config = dict(
    n_layer=14,
    d_model=768,
    n_experts=16,
    experts_per_token=2,
    d_expert=256,
    d_shared_expert=0,
    activation='swiglu',
    moe_layers=[0, 1, 2, 3, 4, 5, 6, 7, 8, 9, 10, 11, 12, 13],
    router_score='softmax',
    normalize_top_k=True,
    routed_scale=1.5,
    balance_loss=0.0162,
    balance_bias=False,
    init_std_router=0.00754,
    lr_router=0.000477,
    vocab_size=8192,
    norm='rmsnorm',
    norm_eps=1e-06,
    tie_embeddings=False,
    optimizer='soap_variant',
    lr=0.00291,
    beta1=0.95,
    beta2=0.99,
    batch_tokens=[65536, 131072],
    seq_len=1024,
    train_tokens=573100000,
    steps=5978,
    dataset='wikipedia_en',
)
Below are experts of layer 2 (counted from 0) of a mixture-of-experts language model. Rows are named router (the router's row for the expert), gate (a neuron's input weights, with its number), up (a neuron's input weights, with its number), down (a neuron's output weights, with its number) and show model dimensions 64-127. Each number is 500 + 25 x the weight over its row's rms, rounded and kept within 0 to 999. Numbers have three digits each.
After each expert's rows: "comes before" lists some tokens at least twice as common just after its tokens as in all text. This comes from a sample of Wikipedia text that the model never trained on. Tokens count by the router's weight.

# expert 3
router:496492524503482496516492483516549507495541488533493452523501487488514541453464525514470508526480502528476476498504481486477516463497501519530505484503475477453503510475471475532495491505472489
gate0:488512480469589527496498503509512517470499488478484564468481541529490545538508494459490484500493483484547482508471472489540468506509482465507497480494520479484494491453505504498529499521483500
up0:517484500519487536473508481487484498523527519536461508492481547496494554493520476469492471523479539472492504508496557508476477498502499488493490472527505521484446480482482472542548545466564491
down0:530537458516501504512506512506525501534502568519534500465528540479514514510473486479496485523527508508527489479495544510500484464530491514528466488479561540482508489491503476478562485513507509
gate1:505474476536467519508506509504505542482507482527498523515529500469490516546507496499480529458462524504508474477526491534515475482490512492486511502477493453584494514535485496485481470492539511
up1:469504525475513513486543470464495481489491507517508497522479456481500491488459501488483484488483508475513480554505530489477506497462509495518509498530504500528533495496470487483533532481462536
down1:524490545516530492496491491516542500491465522464496500527548511509488526515460471530531498469523493548538487508538506522521520532532500488496538500545485460494494502492480492485488520495512492
gate2:556484516530568517503505496523493511481491487483509525473514500509491498507519478494469498503484507550543493485504507505504489502513554487438501540503470524536459500476512520480550503501512510
up2:477518528528498479484451528496508550529491492489532482470483470461547489474480519499509526498524534515471473483538487516515516510509491522508490539472513516513486513507498500564475501511497509
down2:515537487510467490508469506517517479514477481498565503487500500488485472512530488476499477545498511503477439518473526529511476519523504487488494476504531453533493543487523474479490514462480494
gate3:549458507534478500515523518475487493477464515536509492481485500460495493513463517497513522444458502443520471502479468486496468519521479453481452488528473502487494510488539497532566495451486515
up3:484507496528445464486481516533506514487509555482516496511467511536496535498481531467480504464498497525532493495474477499445494515514512506493444501504469456511514521491528479538564486449496463
down3:482494507468514493509459486507490461572437478526443493514499505474472513475475502528518495496485511523499532482503504503491470511471511526481507510491514511516481491548514497515524525491519476
gate4:506484469476450526509514483470476509532473516479547489499498532484528477505487531531493493533450505494531520499502480518478507519476491462507434496480502524472531543508475498469460481537551505
up4:502472491518484517534528531437503500509504490484487491525461525493499531511506478496522513486437482451517569512474508495528537519482504505519512514474456518527519540536477500509506474522501497
down4:497456525499460522504494513483471489500521470449536522488563538488469483512489508518540545505466516504492520486482460538490471494457459482506504496480508499525522469456484524519520497512478486
gate5:482469549488541502486485548469504447542508481508495480489488478480504530466518507498518447538507564465510541469489530492502504478510522525520470469484507478548524523465541475474482506509485509
up5:552467505500477503457500529515507496520500499521471535495482504478463488502532493468496527462489490464528522530507519523494491475568534513493456542485488479515563536525472496505462534557484522
down5:526528511497530528457533519512489507470518468462490531490485481540475513435556503458482463503520514533520502533507456517479527489491511472552496562561499503500504492527526538508502534536502495
gate6:473446550434507469485484512524469520494507477437478480514471504461505454530481474535484490540526496462463501513534449495505455448468474476518492521524457503531505473507449531532502511530525526
up6:481523462535499511505554512487515497501482516500502449488499442508509520484517524505522457519473524520510519457522546490495526510487509542491502469507500455517472524488495488492492524486513531
down6:486515485532526544462514545543524494477464505525547519482558529501512456483496498519542487493511496509515477493538543480515541513519540491483538534527472504496456518497481526523490496516445467
gate7:463488505523471513481528511498504465457461511487484518499496538484484511502492522496477515551478490532465515511536493487544487513511488495466535508498530489554523511520476530528498499520448477
up7:573529535500540508499531523485498475512490474477467501515507473492487512463479505473500503477479492516480511536535514494501498499487524524490481556494488518538497521546502468499546508458477507
down7:473471507498529521520472497452514485503543472471491501529508471528479494452517491467482510481510490520489505522518524462510511505486472489499532515524504531527486509516528493508506521467519505
gate8:521509504487494522511513506494505465524500469517483508537501473531510506480527509499503473505503500514511502498502494510530515454520504483448493475478518511494493530477554465508551467470497502
up8:536492510517503484533497487506506499487494519489487501469526505551514493521477516516502466494517513545518512492503472511524561511486494481447526496466490501512510497510492478498513497495522521
down8:521487462490505497520510470481523492481477467506515529500491497514515504493507494478536530524495511524504476519555499502506514518482501543514513568478525501456507488512527455506493465560529534
gate9:450523521505506502499489537492504539499510492477484465514512497480475510447490484490526484526529481511553488514541567474516493542486514514514538498516457505493518504511477480521531494514501501
up9:532458476523478503516482495455485459504481534500522500475517525517553456477508456476504537486494493494532484482512493488505503529476471486485531453535533505566466474497501529496480491502477487
down9:508447537517500490502529525500460459479486492500508488506476501524528480463495488490499499522462530503512486516500521480525501470458541474503531489488466486488509489475490485532527490502534491
gate10:465532535480492488506440488475507518470478483508517527485517513539521462509477509472528526424551524495486478531469482494506507469491498533528466499480504489462454500475444532508477476518524478
up10:509460551487471496467480497543522467550522494552480503480542481527479516535526502482502526469503508438558469506500468473517478503462482504502481513540522479532510489506473480493513445492527508
down10:480496482526427499515496517457514505524497517511471544488530491495511481481505430515509501440515512493514496507549496473541522524504531474492483548511494475479451463487480468491492529519534493
gate11:540461533488496492505483497523453492507487523468447517502465498505541499490525500487501465497529498498535488488514494471445471503472483489499489498483469487460473528504485509505509526499484497
up11:491474465473543515477486492544538488523510500526514531505519485479496511470523502495481471499465501494459537481457489535561498487516508498473483518505473460495565508517511512470512516490547457
down11:487482475498491532533535546500503471447480483498523474533507494470514501493499492523489426515461492499453496508498505522509503467463479523487507473494558502520465501519512500511542480479480488
gate12:491493479496485510489515522471472507524499498497493521479525546484507463474521507526534476506522504515510558531510507475500500480457508503485508508497494484499470507497513504495527502524485534
up12:536535506506490491471463498547529558455510505544507506508520532514460438574483465505501521524445520534518527491453493489489496498529507515516515479477465493482483550497487475483472477503532475
down12:523506515508498507490498505503513514467537500492572527509479501485502489498485496514510474521515508471529503498485450498498501473543502473491521511465508496467477508506515485484514497499471517
comes before: "0", "1", "2", "3", "201", "4"

# expert 13
router:480525469485545521516492543518497495530476485479541494482494498481534491470506516489499534472509501546511523524540506498502530438468501478468530490529490493494443514469448507478542460496486522
gate0:499467471481482517512513485517500525475493486556528467492511534453477481495510552495545514523516489498484500476494499494507491510529474517518441472552496513500496478492544504486488508482564528
up0:462529552492488498508498532497465506523506532502501502510513502500509499509511517485478507530546489474476485531475495515469496488492530488475490533433491521496504471526490529461482534483476502
down0:474516508526520492484481472476425488503470467499465504480478539523486514530457459511538485480470474479505517477518492470502520426494497539447481494503496512477501503522504455480476484489527509
gate1:469515472471479475480487482512489527495507509469478511520478458498508518520441497564493506507529502527517484561473550506505483500453526496485523512433550520468526501536530492531490490504446537
up1:528447479493502463503510510536539474506520477527479523492478475482497435455533498469440479548476533508536484507532528497489529504523531539512469518512578538529546508499494524527486505505470506
down1:452474553514495503496478466506501485487532490512487467503511492510492510537497509495482464489560506497462492504522476508507504518535492466513486514506467516495457487514498493521510470493492438
gate2:536502510544473525507507483507502530468503496476502484491521465544488488455513472533511492545495517521483537519483486470506521529490474499482507520479517503496476455486478487516516518476493508
up2:480489487465504521526509534479476533512462483475486483482471552529504509483488527498507493493539496486470508449503463450459486488482478505506496437489495509500531480471499487488472492506460484
down2:526546507481496500533509507441496485458501518493506469526489477493496485518516522471526487476498493525517519546499507518487508450492429473508499469494490521453409478503476508506482491507483509
gate3:517492496509471486528471474455475487492457517532490502493438481476520493478505524481487478474470544528517475515488493465523493477526464551515489516488482560526526506475546500505544500513504476
up3:496497486490489483495506476483542520473482455484527471507500466537488499481484501456509459494493503478458510487493467482488466511525478514502506502482489510484515514512493564482491556492528511
down3:513498482464497495482525501524525499513511506496514494511515487526521473559519490504515512515472490477487520511468490529495432473495496538506437475478477491498487481490501529455512574550495504
gate4:455450491531530506507503508435513508534488512497459461448464547501521472491512525491520533511500509485509498478531511527500525500507495509498553455522456541486532505532454513473501475512567501
up4:504531516456522480490486520527512546520535461473501515518499515503475488505487511494498457492499508517508486519505491549476462501509525513499453497472517462496491499479548474504535529513454526
down4:482518495519467497459557531506427494473537496470485491475461530506463474449503471491469453510531465529505516444553545489468526476537427486532484477491504522448515504493557496472482496510511554
gate5:479497505457528502496497479503494530482496497508479450500482520503517518532484467544524457497529457492493488507475511536505503474470472509513480509515528507503487488502487498555490527508509511
up5:514505489493550504504470474551489507481470463481475529483512471499494507487499519480521519506448538484489482504477530469503511509502478501503451508510515499512533510516490511490531514536519491
down5:503478523494544495560517530486505486509508537509515473424475466526467513508487477501526489550502498466510481492498504506506512538522481497518538509528555492503525491493458538500496478533484558
gate6:488482556526529501500465492486491522469515493520512459496494527532502568484515442522489501505500476514492498506469532530491467501524509519507556471502522470473487492517502435478532518482491500
up6:471452500466500540519524508528504536533481524446530509522487501525510477531503477536495485520488549518504491512463452494505501467466512531492476475472493513528487514505493508444482535483449475
down6:503454518533471492487513490520452491520509520494516510496475597501532509536493536540486521539497446488487505517494506515498506501502486551508498477501487524470511485542512468492512509522497501
gate7:473525539498489487472500478510445527536485550465498473507532469495467528456532518522524490517442496501471473488487528500521510484508474509521508488540529542567447505497519503450489502505518492
up7:485530533487502495475510486491437492481475479511541505446532565501516475499506449489477461468511540465484519533528508509509479505552527504507495487518485530471515557467502492477503471502511464
down7:444481480486532526450480498541463478508484520524480533440551458502533490495530514543511465538497505477497509474480543495491514529497522487479523442520450522488473490483488545428510462564512488
gate8:527481484505465512482524496499483486494491466530492507527479546537492450543484515513473501505524508488535475475533506549537518490470514496504482487551561493473466565502467525524469473456484509
up8:495482477501509489520503534497553499515506499487460455534489499454474530448521460462483495515511482505498490538533526489543488471500505468500527490485519463541521489507507492474501534495491516
down8:482500504482505498484497496490482460490521475481495493513510516506516488455526495461498451489526502468465489521481501499517520540527520510481491517455489485499530470485488491525502543483498498
gate9:528528428466491514466490499466472509488470526542482508523478523493476541486491486455540475496521503574488507490508542498538462488501466503472471477472507531465528485495507494526513496487486513
up9:485491553531536507469462498512513501487501519515544458486528547513462477470495500512481510556490461499522470490482508495520487496510526526496476492485517525520527524517521445552508487510478509
down9:465493552563511501522457516478487501496519488485490463487489522479493494527481552506511490501538472527490472471535495493493487456484528509509469486534484563465467485496509499459507495505510530
gate10:489463502451485474511529505533440519486472532509510519470517513506494460510491526510513496433527491507507535500490491521527484487479511456523511492494485503521536527497527494476497526500511514
up10:542489453505524519499498519488490510518496449482490532510536518493491465521501553535517468490492471475487533491517486523481466525520512485517571499493475494511557549515476524517536510514512527
down10:528496459493542490493519497505522508505506538478527509492500472458467512497488474497505527559470489463487534510535503526510464463518486490506556498500497445496484469475479463457536510502516495
gate11:515485562529501511533495514486508486490517463520484517464497486530499494502489487520524528457469489541472543496505555490497524502540524515499459507525492475508481541459527442508501509492510457
up11:462495478542520498511452500482505501518507509467475540523509499489521514523523559512490529508479487492549498506488535495483498517492468491476511475551528548532529507554499499524506525480527518
down11:465515501522515540497476500498502475486496503493510504541468483498500476518513538461529479512522527527510451518481522450489558492505491496495511494508491449483508499532464464480440480512518482
gate12:545479522502490531470496528446520505478534497511458537494452523444502484494501487562525487490483452444512513478493525497475538516503477503507504530510514508484464508490484507500484469518524517
up12:523513540523459466518502574484477469516486510436491530484467541482521453510466495461502540492526501454509489492483506501515540479511516550498503546528491503510531466462541494472497502515485460
down12:471535459476520482476480449491530494471469492520486509469517558516504467522498502508489465491439474479487520489502487481535497506509558550437459501504508526461484499493506436506495524527496551
comes before: " the", " a", " an", " his", " he", " which"

# expert 15
router:496518476552520494493495498479481497500574482481494493505529480454499492501505528500514452486522469459562460489504511517513512510527467490495457506505522525535516489509519543479497522509451533
gate0:528558512489535505473492476496504491480520511513510548533502523497504510505482512480510512492537528501490512466496507508570478491514513507493481523494523499510481554470508526512508489513467495
up0:479499523558506484495490508467491536517525491487508488532492444542504511542495561537506505518499484489457522499479455536501522497515498510499478499497513464490485515506499523506461511557546493
down0:563476498472525496477526453482473498482511520476505522504484547488479489499467528533494488504495482474494469389519479498464493559521516488530512514521481491478499498495501528534492509503485544
gate1:500500545522515504517484482534500508511521487424494491520501500517541502542479517502511551507493510506493496494461492490517492489475483531536511478514551508489487495492459502503468527512521508
up1:457523482495517499505518518514490504501490482499487501555515529521476520544527535495486516514499492503497506533511462500507500508473509484490481462502514461535477544506549513537517514507504514
down1:489557482568514495448514504491509481506489477498521516528518478488478500473484521523489508478482487562497503518496472535483509512523514513502482504511448500508493482521469520544479518500523494
gate2:507478530547511500523442475515479510508461502483478502478505497495510474487536461489548527455513474508497514507505526440524478503506510479521520467475477496530483520520481493492530515490518519
up2:482564502485499504536480525526529462503497532567501476491530513528482546513500513524491495506493487520494505490489539501476560475474458510500515466532508476486490490474550503476492502520501453
down2:489485534457512525476492510502511527523466490499491494572544525502486459504509494519488513485509517493487489517474530466531532461471514529512525536517536496485482545473487482518502494517470493
gate3:466469520553537496529482464522484501534478494498486500522537523516466452530498500499556503536518521530568504534514491489452485513516526500481509470474509478485504530503503523494515515481488475
up3:500470490509505483528538484484506502550517510481478469512504491509492501497508468498548488455531511474506486509498490485489509482541511519498494485495487434452500541489449520525535521494523495
down3:492515507483518542441501475503476496545507524485497531505491465495508469501488499519488515513489500497501471531518484501469542516525481528481504494498523451532503485518514519499548540484505518
gate4:537504513515505484492502488459480502526418498519499524488491510565529514459444496495466519490445453556483501497486508497505494513475528530487490452477464542466504533519531475490500503498529429
up4:486490513486484500513519496517512515492490494472482529533497517499533479574487509487481521488547504507499509498466489510498491502493496508488504506499470525501517450455501486470442522506462512
down4:505488524489492468470525530489493506465506489460512504540527465474494517523572492478519497492559489535497491448526515517523476504492475480510510503506520488481468496502528494498491476499519496
gate5:466535480500488500507545531437507481520505478538438469511455526501479487494452535504503498534516543498501508517513476489492475492515529456500499500482475508506530522511470499521482509470470502
up5:495495544519526473459474494497543487494442518516554514515499497516484486491493528512518470522536493480492473442511481495499525482490497481482506558552481519494505529513477441522488499497523515
down5:526495525518508503503497501498512445499468513498517481495440534532490487556489495537480489473494506534507510478529485460483512491493505489537514509497512500474431478531497522521511486496482506
gate6:504531501492468510487495532517491483490542526494452492479463528514460511482505539522480509477519489467506493457503513516500464476471476486490484533502496482525487557495525497492502498520467467
up6:493493487511521494476520514513501482497507476501467459447497494480471511481521512506468509503499501446513507473537491502500490489496452469465497513503469496563500507469524522496433476478514497
down6:494461518502479491528490488493460486519518457500503494528503520520489459512500490483514489462542510498521461501498446460498518467422545503546493560472468511538495506469506494497529499505532481
gate7:519484505546513499537479536452543490502480496540436522484459546487503506464531553485498482519505502481522495531450530488508507494518534501475481526511456512531509502514497530469514504480473550
up7:520507506496544484498463531512520525535513536511528510512476513449499530471482498514503487516553525462475460522498464506491487535498526467486518486519487441512541526505480547464515507504493493
down7:463496459462479461519496490510466503549502511493485482491466526512445508473500491485484478487523480497494504522507523515502509467462538492500495512520468549537461486497544485473522495480534527
gate8:447468493488529520514484501527538527506520545492494535516491518500486480524488510503471513506508503499490514490498453478466498470507489474512497472487546509516506490515529498499465473485474473
up8:482469470542476522526513504461501526479539497483508478509495499456467519477499508488463456528516466451495497469466527544492496506489568458551508513500466509530454511509493524514507511458534507
down8:513463541469490499507516462487472494483530527490500504474509462514487555480562453473468503498490513476537512480474510521495523523498493523500497503467450550542505544506496466530520509521472474
gate9:484518487518511475497469500514517470490484488474502497484501511497544497519497500495494526522528450546487454520479561552502485522488474443540490504513480488544540481504514440507485498542460526
up9:493474529537565504493471514509490505539521503443506531503504484476513508503484508452499483523525488573483516492492541482538512556499459497522460517527466521525540494500433508477496522533458491
down9:488480495458482537546495533520502508539492530516491500530466508498504502511460509507502511489477435493518507513481485503534496506483515515548502550503564513503531505535539506467514519480521505
gate10:494452562509473514570497457534475538523471497490528503521495477483533480464448507531494501551522516508529445521511571509523482495516498487488499544505502496470500516504478476510481494502475491
up10:511493528537475519496487483472516493476461478498550508535491541545507474476532496499468518459491551494481508520506516485521521502527562442481510503520472523528531514476453477469483456458506517
down10:502513491511468504518505496506494488511522465475494503483501555499521545478473454526457499494497516553515491475514463547464491492483500496557514498487486466499512475489480529486476452516482473
gate11:507472528526507505532508480512454452486483524513533532500530520552456475462456555492486470534507503562486506465504531470513539487536457497492469475528473489507479517499494530496507502503507488
up11:498558464541513494503451521472460555529531522495470504509501493516489503526451523538493535505456465490505531510513533513508480501508487512515486509476475494531478509494508505466495493545475511
down11:504519519476526448524507486487501480521511506530488482515535484474499498491478493552553496484525473499516537480494496453531544517525500487550485446475454493479511514530533492507537524477517542
gate12:442482527565533456489502474472497493541566502533551479512504527538481494486498472469486512475472491460526489495472508497508496514527494525494515522524530488502525511511521480492526479522512495
up12:490519479480461501491484545476502537501515508440507496539529482466480505544499494552518511498505497511480529542514496497524460453487473523468479484480531488509485493507491453503489480487489483
down12:489480552501486512521533571501478518534482507475525527529492507494536482523480512484522473525497488524476528588541485496526481488499442474477521535514527508528495469538486522481527502521518488
comes before: " |", ".", "-", "|", "–", ","

# expert 8
router:502525465482492418504477503519550537506491528514481582486507501556511509494523488452531480471545489525498514469518484517476518437517487496508482513452519497533480521550510516513517482526473471
gate0:511489544493538562479512541463496489507512483513510514483498512512521532511493513481527488482501501491479503480507470490475525479522533522456500527485457523471500479472494484494502474506498499
up0:497495483477513485518469464506495509533501522519525505491473511540521465521541509485491444538467514520483450512470539488510483506451529530485474499515494506526504471466521493518469494497492534
down0:523490478479500505531549516533511527485472507519560508507455501537551496523485484486513490505461501504546519536488509502525502488527519497476487483524519509528520542480499508525519486470512497
gate1:463509477524527486477509534488521539522488490471516497514457550504519508508503487534532513472471526513515505490527469499503482496494505525508506464525495468495549543539531508480471497490499508
up1:535468495452489480472513480458465483539517472518506493482497422484485537503460522470461512518493538514555497522523466525501504548536504481483501492491511550481524491477542496526529462480513458
down1:528490536474538540498529486445486532507488506534506496530479489510471555494481505496468483502544513490508505523503505490509549528513545570489541501488528498546460499490552507483500540489527459
gate2:513520519520491456469536485502499506500476515551500497478575511482498511499486505526512478485465516506513474457498514537481495464492521512527499436522474543475523473492499502467437515484474512
up2:540489487509527476549506479515472445489480505490542509488523465513530508481473525503542513486513506491474558494495518494513543504494467454530493535471495501525517499510489458505483485500502509
down2:487512515482483498550524526491534523523470557459507458514521476537502481495460502473536490502482487506508487514534484484522517486519489467519523465513543505453482467497474516513564491458506501
gate3:530504526523538529487534514503508491522537509498543503463526526502518509523494498522513497519483505503503511499507471510517531509543493534501469526528520493519512492527470509492529540471489478
up3:508472488504505475511480518540516499484471476528477482544469465489514505482493517533503504520517482457498477482512522475502538521525481510486486526468477503474527504522516469475468441508478512
down3:513509524521444450475501543517461524472518493514446509516510483517476521530483484497487504479519503513513534509507458538537488499533517492524499531514492492427458527479560512474478486481507533
gate4:534456475482468446525487491497508503468509487519502472510529503494485469522494464488507469555492508532477476495496493477490470499502490476481459494451504505467497465509484491497456481533486505
up4:507510467519512502502536493477469495499509498484499489486498502507494484475515516498492521457470515463511501465490459505501505523523560514463509483508493499557492489502495546488527507479481490
down4:473496487489494562516494505477474523481488533492487518447505497486512517502496507498488508486481469481480485503463509486500508481499500512495487515505503470495537509491528516490510516484533532
gate5:536493517552512490517517492538510462482493491484500463516475492519503471555535526484545497498422513500509467463502489460535525489506502463518472482485492478479494513520509458501524507492486523
up5:508505499467506509506511496486499531466530507496468524497510522520476493477468487511507507493521561474539506510523478477488493500499466508504486485537516458508474478480493524503449482506500534
down5:467522521507486518492479504482491532530436490469514475503521515491485496515508511494469511495513470519491495514491509526503513477502517487500488487480521545551515530517536513494432478567498488
gate6:539511528529433491517524455523503492492470484496489525512488514488542499548543524554493491523508532534487486487535485479500492472577489456503477484475501477467474512493573505526471499493503471
up6:540466505466445494511515538495561493503524441492530512474492505468523491501478493462500414490522494534530493483488467499450483497484520443482528499486498501521469544490475504507500538490523522
down6:458509521488464504520518516512531498486510518493503515507499468508501492476519486547527542470456488527502487509511487482510489451508506520545497457501507531508480478499473486526492492507468527
gate7:472503501485519475486479485502472517494503536495489509469518509497537521446514472561533470482532494505503517508508506524513511484524500497563509508486513472482539493492505448511560538478484541
up7:526529496498433509489523463489470531546537494501504529506513485512520520527487476507512462496464491515520502480480508494428499494496514490480546441534480492517509466542519487496486493504525496
down7:509453497520515541497509447500519497521536476514507512491500485490495498519523495483502504493522508536515478495523504491490464503494543468428482510499506524515518491518508522462496495500503453
gate8:486519488493525518488513478511487501523507500499473504531493521526511546476506533505453498483474512511507486506503539517520544517498485455483486492482457467474526531535547492532508471454482560
up8:473529478536513483502484525500483487475502531478481497496513463498507537439516451508498500444511501512504511478566505502485481494520505483506513508512510553461507463470492526519497484530529496
down8:541511521495484433501488472446511491515569495519518512511497535541470465501516497500570494510511496533494477484502515498523493486488486486473507458503511527491516457491509441497498520554482512
gate9:543483557535508493468516525495538508502496493464501527499516532483492538542518497470512509470484524533471513510510506525537509468462476475473522454497518565506532507500477549466499529508472473
up9:501521473513468476524507493498499465484480516555481500494518526482493491463474533492493493490522483475499499519505530484546495498498506552492520518483490480477482475488539465525513519554489517
down9:530496452472485477488512499455498513498498501522512479438520488493464464539520503461499493518534476468524516506521508495504472471504510488508520497486425535508513462508534489506441502507499514
gate10:518500554525490492493512518493500503498523528538528493496486542506489494536485489493475492509470531557517498487503503485539536512528503534464494497522493477478482518522446500527527530508472494
up10:511488476506528483472493477468487457483447458511499471476498507478414515464514475535509504508503481483541510515435524488528507476513502536504509501535527522473559527506521524481476579513525483
down10:481505515523501534488503552478535484509483463494518460555525478512511516496505511496500479492495491531507514499497489536531488465466532488529494487495508464511515515476480469522516464453511507
gate11:507463502486545520498505475445511495523500559505518483478543488519501516525605466519483544523465490509524479474507548500475511452484489512520518456495511512520496519500458505471492512484483478
up11:555521510516470482527482498486488536517524481525519484446486497504496488462455472471537449464487494512472520512487498487563503517518547508477469501487554478500531449538482496482531487470540514
down11:470546525501554486482517506499463474518506475483498499502520543486496522495502503491486580509505520498483533460503510524520485429475503498502473506501488490513520502455531480510517505459500503
gate12:515504486502531452464527525515522514433491492519498484461480519518491510509491518525528489483508450485501473491497516521528519508478516452484502485505502471476508482504524455514504509488476526
up12:535510478487506481561499496498447459482467523519554497495499442498508460502517530495491473479446444465516495479506531512473501485495505504492453502476553531497514496501473497478485463509488505
down12:463512518507514475512463508516476483489485501488489505555490452499464536499493472492486510526515495549505498526483474519506498509473499517509481466527552512546484509456472508504506530511530516
comes before: " ", "-", " The", "|", " \"", " In"

# expert 5
router:460516511511483494500485488485484536479500506521552514475508489501479543487468508552472508524488484523485495507486488489474516509514512515468487481505510568479520480449489532539490486551475480
gate0:527533494537526488560499520483504535525536513475522461490511483475483498523459499521485482504495474457495494511505496493464508465529486516493470536487498463490512496541497516534490529466504516
up0:489528521505460534500529506516523494462491502528514512514501480462530512475501488480500524475525499495476503533503488498513495493490469485537502486466485497515476506520523518488514490482510525
down0:512509479462496542527482535532503576508527531507488520461498464491473544504543526497497432456534501504490539489487512490493513487490481544465477524479450489533476535512502503518480539508531521
gate1:511515513515489456527511524507474515526511484489459517545480504487515479519481443490505533489498525477473493495444485491532517493506495495451560548508484484498474514499478484542452490434545478
up1:530540486518489498534505503511537477497499547493540492530505476484493538556517472485519494501469511526478491520490489540483460501496456494499547508503497453513443484486472486493519495470497473
down1:531494521493524499454498469497497478492520500520467491488515477513481463478543439504497486487482523520494520493488511515509490514528480486472508464492543435529512541447524484477507504493474505
gate2:463532516547477504481514522483518510485481537536545491492512483425522496529458497497522507466484520529506531522499515483479508494542515459495532517512435469521528535463492495461486518478491534
up2:527519504505514485500469476475498498519544476486501483462500510452499506452466475503483511504515499521466448505503513528482464520534469512486504483508531520488485547509540534480515508523486456
down2:533503482468514477457482471535492432483535471516564518467498521532506501514508543500494530515516533486512514532497494516486499551497532512479444515523456519455487510517501505499488479462492518
gate3:541467456464518529528470483494546516482511429478542493526486484492492488509535554523560551493437511459498517536485539505523505526439511540487481523533483509532532506484507500515528489473511482
up3:493544505472492496499491453507474498534499503500501464525523493514467473496537492517530497532503514512484494520530478519512460485443512552500509515506483499470509510485478485522480499515509462
down3:507512470489502502479516517505511472459468522459535441476563478484465492483502518495479501535470512534522495467558544459526539503464476489453492510528512502492511495508529533524494524496497495
gate4:488532526473527446533502544508495447521525510535532496481487476500460506543512483507498495518497535528508498508504502498516483491526544494531498530490468472484536476487497493460558504488484514
up4:518517504485501513521524482488499456471489496468534514508436520520558500484511520513473516522532494487486495534511455551490536526480520468561526515518517498454488509467516503538463488505474487
down4:500537495509519505484517496522473506483526470522480474489539522484526469512513495530471516469528523512456535485466504509501506525533499516477435503507462498491514510504509492492556481443513462
gate5:454492519491475444471511501513504525505507493527481482526508513513507557504536517490484515496531494500478478491498507498467461479462519486490544493521501515546498515493532472490479486532492479
up5:545456529487508520527487507539515491512478535516503495532512527497497491479489517482455513498491501485545457540494490500516504522503506467505527469528498459472491524481533565531505507518533499
down5:481517540513520469557509472521491487479484486510485541474489466526520509533543462439522452507527516512465535535504539492481529499496500495501486524463481543480529465473503512497456539549477492
gate6:510557493467509497524546503529484517516514530456490471486466538508468475468475524510499476511504529511530464499488485447488524442507512499500490480514515470534508506480512486497458480528557492
up6:553526454483469502505551468498528515486530486520530470521492511535517518478494516480500530477504517524524489524520482480490494491497524514489491523483458495444524529539536535485489494465463498
down6:483488530528501485522525474491500472507554518482452468497480498485486489531448466481494494508520511473468521469509525527455488536460480479515499479523472492523556519510451489526470487467471425
gate7:541522486502499505486521456510502476494518486500506479473516546506499490502487512507509545473476502491509507531534525538490530484501486529516528519496505525473499505472501497509535501501479531
up7:456503487455509503509438472416488492523508459510499484503540520490494530516502483493483511508519496458474493481486545524495509501570534481497441484521523482464504532546521517492505496501498519
down7:514498471479495522543492513481516488469544444470459481507505498491502484528537514462521521470477502477553496523469529468532477484532484508482463514526511493525505446466489498535481474456487490
gate8:582499505497534474522499486536503531479498499505504483500513516488483518506436505489533485521521499528505500492567521506491501503512531461495470494539546501521521517468505556495531483527500498
up8:465477541523506476549506512512477514521464484540533505501486472490478480484504515504495488466537528472468471468513512531527494520509507497556503525503472490563518536505491482580471529487519498
down8:490487491505488511542477500497468521508519510526495493485478515529516486463463499544422538496453515500480518477506545554501486534489511509512496486496524481550502517559492491474505504487493487
gate9:474534463529481535513505511444464511504521457510537515478499484512478535488498466524481509490483584508513479474507542494495528483526494472507473524497517520460522485493521470447501501489522531
up9:505522476451485488486528559507514500500510465505505507530527508471558532496499496484513551520539490524493526533505483444431501508493480519483521461484527532479484502513502491482479463493530452
down9:461517488515516469478485487512478524518490461524471509552504492503483491538491504463482521446481457484516548491503469527520499521471493509495488466504500526476490483480493510466491489511499475
gate10:519507565498537506527518423490501469552474511449476523529505509492512493503507495505532501519518572536495504485502455501500463491490514471515535502483508510504508472505498462483504517501529515
up10:483477482434485462484527479492500491453514479551508498476465502571498481564501562498487473538514543489491482489504509502457453474464524518473522530513472526487520482495510486515495462472487520
down10:468496485487483550511487520465503499510485512553478498462479523510513518549494503524504490520475477505544493494542509512473486510494523525451466526509525531476482517499463539491506512528476509
gate11:506488537471510455477482493476501499497493542439505487479447486498464471441484477492511500538529537557506533473478521522457522497485507500543440487478507481529515484492492504497527493470482526
up11:514488540550460503530501483468525504510519518511503495493508479469493500504495547558486525481451526488494482494493486495536501481526464513554500473526481486526516513493467505539498491528502502
down11:459496552486530464477552494482492513454490520494480528500499535523507475480478556511504516475500519528510509473485513519533544532492512493500492518488507457521491543506503498542495473427481486
gate12:468507448485519508463471480495490478468522493533500526498517502513478456471431507489475496546514519492498566497480476525509473518488477549481500451525504480569493499511516465484486477475530487
up12:463525458550499541479513511514528474465475549473511532525491533493522510531481529448496488510477493482516548472516505480458492502483482518512497462529492477453516488520507516488481485522499524
down12:491531488499510489500498469477486533499512484536511537513530525494491476503487523515469487514489522557537524443459518489506468476477519496496502520488503521539526496487500520477476473523495497
comes before: ",", " of", " and", " in", "\n", " ("